Below are experts of layer 7 (counted from 0) of a mixture-of-experts language model. Rows are named router (the router's row for the expert), up (a neuron's input weights, with its number) and show model dimensions 0-191. Each number is 128 + 24 x the weight over its row's rms, rounded and kept within 0 to 255.
Before each expert's rows: a language model's description of what the expert responds to. This comes from a sample of Wikipedia text that the model never trained on.

# expert 29
Adverbs and adjectives of time or scope after in, the or for, such as only, previous, prior, future, throughout, example.
router [133 123 122 136 140 138 109 150 114  99 152 168 119 108 148 148 150 100 143 152  83 167 153 113 139 139 152 104 123 116 106 162  98 173 131 126 127 139 104 146 118 127  63 110 146 169 153 120 149 133 150 162 101 113 121 128 150  97 128  96 119 114 132 143 102 142 150 141 134 158 102 127 118 155 145  88  93 114 125 158 136 126 100 128  75 121 122 136 198 170 100 174 115 118 104 144 102 126 133  99 146 121 101 102 164 161 151 132 166 112 129 150 120 111 142 103 106 116 157 117  94 140 147 148 101  71 106 170 154 101 132 123 106 146 155 127 108  79 142 125 102 104 104 139 118 116  67 179 145 131  91 167 108 120 163 131 101 139 137 145 132 107 124 121 139 141 124 107 133 100 181 110 127 165 154 130 116  97 103 156 117 143 130 154 149 120 162 128 149 103  94 146]
up0 [130  93 129  82 143 119 157 146 142 151 135 168 123 145  74 166 103  91 124 118 151 138 122 125 117 104  88 121 126 107  70 137 108 105 146 116 151 131 115  95 128  77  93 122 161 155 110 164 137  89 134 141 106 150 117 175 156 129 103 169 148 131 172 162 128 131 116  94 148 147 100 123 135 136 154 137  90 136 138 140 150  77 144 133 100 131 111 124 121 145 149 158 147 174 105 128 140 118  75 115  85  82 136  90  93  94 121 137 121 136 136 113 145 125 121 144 127 112 158 124 122 133 132 133  85 106 172 152 107  96 144 109 124  79 103 148 143 150 136 138  84 129 104 114 113  95 138 126 127 107 132 110  98 133 126  76  86 129 120 126 140 148 125 121 138 175 140 178 123 104 136 112 152 161 160 107 116 130  94 142 155 144 114  91 122 155 131  97 115  86 146 121]
up1 [138 154 152 121 136 118 130 166 118 103 127 150 107  92  94 112 150 120 121 108 137 124 132 119 116 125 121 132 149 149 137 140 148 138  74 123 176 100 160 150 145  82 121 149 161 140 164 127 138 124 167 136 112 172 150 116 119 158  95 121 130 126 126 148 134 166 130 112 156 168 104 165 156 129 154 133 107 106  76 129 114 163 156 115 151 202 161 147 138 164 107 152 134 123 139 105  94 149 105 120 124 164 161 157 121 171 105 151 145 142 146 162 133 147 122 107 138 149 106 117 139 125 132  85 147 131  80 147 148 117 103 111 109 136 141  92 108 163 143 112 140 117 120 143 112 129 144 172 149 131 129 101  98  79 152 131 122 161 125 137 122 100  96 146 138 165 156 119 143 147 139 143 159 173 120 185 161 110 105  92  89 153 116 129 124 150 168 144  79 142 112  93]
up2 [120  87 109 110 152 112 148 118  92 145 114 121 113 129 160 122 148 139 131 131 122 143 157  94 187 144 125 113 103  71 123 114 141 100  89 150 195 125 176 127  95 125 125 104 121  97  46 120 172 169 153 146 171 131 112 127 156 143 140 140 139 131 137  90 177 126  91 139 118 125 172 130 109 100 134 105 126 143 107 151 118 161 135 105 118 146 118 146 145 132 182 148 154 119 145  87 139 122 122 108 109  78 161 131 124 146 135 101 116 134 132 139 148 110 145 154  98 108 123 136 125 160 109  78 137 112 102 106 122 127 127  97 145 110 120 101 104 107 181  97 130 147 146 127 121 129 130 129 143 149 167 100 168 107 153 113 104 132 126  72 111 138 151 123 115 119 116 118 143 121 101 131 160 152  66 137 139  94  85 151 117 135 121 140 136 139 161 133 126 136 113 152]
up3 [157  95  90 176  99  75 158 136 111  91 129 126 138 145  97 114 123 132  97  89 119 129 128 191 136 148 140 163 140  89 127 138 100 128 139 103 125  95 134  94 177 108 126 112 142 177 138 153 113 155 120  88 132 134 110 135  99 129 111  85 118 138 158 104 100 167 165 159 125 160 160 125 170 136 147 115 116 152 116 106 134 129 106 134 112 132  70 120 144 118 150 138 116 132 153 118 140 111  70 164 108 129  78 140 102 117 131 114 193 166 138 144 144  93  90 164 115 133 115 131  94 132 129 104 131 176 133 189 124 158 131 129 115 125 146 146 101  96  84 149 161 153 134 112 154 112 153 119 147 137 156 157 101 145 115 137 145 140 164 153 124 154 121 122 159 118 126 147 123 147 128 135 124 132 153 104 130 122 118 116 120 130 118 113 122 101 165 155 172 113 135 114]
up4 [128 115 125 136 109 124 106 161 143 143 131 137 131  91  99  68 126 120 113 156  95 110 173 141 139  75 129 140 109 125 125 129 121 135 103 132 121 133 116 147 121 108 142 145 124 148 128  63  76 131 126  92  88  59 123 148 134 110 157 184  72 117 160 141 157  96 124 150 128 183 103 136 125 153  87 126 101 123 176 148  94 147 134 105 161  84  95 125 116 122 138 124 163 128 117  97 117 135 163  96 120 112  97 147 142 113 138 133  97 155 128 126 115 157 136 179 115 140 127 160 152 136 127 127  90 106 105 120 116  96 159 119 103 148 130 123 154 114 156 117 114 136 127 141 136 104 118 143 142 123 128 115 122 153 137 135 169  98 128 139 132 107 126 133 137 156 139 106 129 129 111 135  92 109 126 143 167 165 108 128  88 136  69 146 128  87 109 125 138 192 180 117]
up5 [125 147  91 167 132 111 123 142 141 112 109 119 176 144 157 143 120 136 157 125 109 144 159 130 119 125 151 109  90 100  98  90 158  70  95 165 161 130 149 177 144 134  89 107 128 161 161 106 154  77 147  81 127 117 104 135 125 109 156 131 153 169  96 113 117 146 145 140 115 129 138 147 116 149 133  98 106 129  90 155 137 103 103 111 135 139 152  84 150 130 139 118 120 169 103  86 103 141 133 118 135 149 133 145  71 157  98 192 138 127 143  98 101 133 127 118 151 174 144 167 105 123 125 139 107 184 107 139 150 122 104  93 130  69 129 131 140 130 122 137 135  98 115  93 116 134 141 124 143 112 139 138 132 128 104 109 157 171 122 110 138 156 101 114  96 128 126 126 118 145 108  84 145  81  86 177 108 153 142 119 133 104 124 133 138 140 137 138 121 170 148 133]
up6 [ 98 122 129 110  92 176 135 130 133  84 140 116 114 151 118 113 172 145 107 131 104 111 140 127 123 148  82  96 127 134 122 109  84 130 164 102 118 108 142 107 125 102 148 187 118  96  54 123 133 123 106 140 132 136 143 124 136 115  67 111 161 110 138 134 125 166 144 162 148 102 148  97 128 109 133 128 150 167 143 154 125 102 127 129 165 118  91  96 140 165 146 134 102 137 126  70 168 111 144  86 153 129 149 143 109 108 148 118 138 129 133 139 112 121 168  98 147 109 147 173 140 123 135 143 138 110 122 123 144 128 138  98 141 138 145 147 133 112 136 113 163 145 107 116 158 124 119 119 166  97 128 142 137 140 152 131 119 128  79  87  78 155 103 128 107  79 130 122 118 110 118  53 137 132 102 106  74  92 101 165 128 146 131 143 109 101 100 148 150 109 111 159]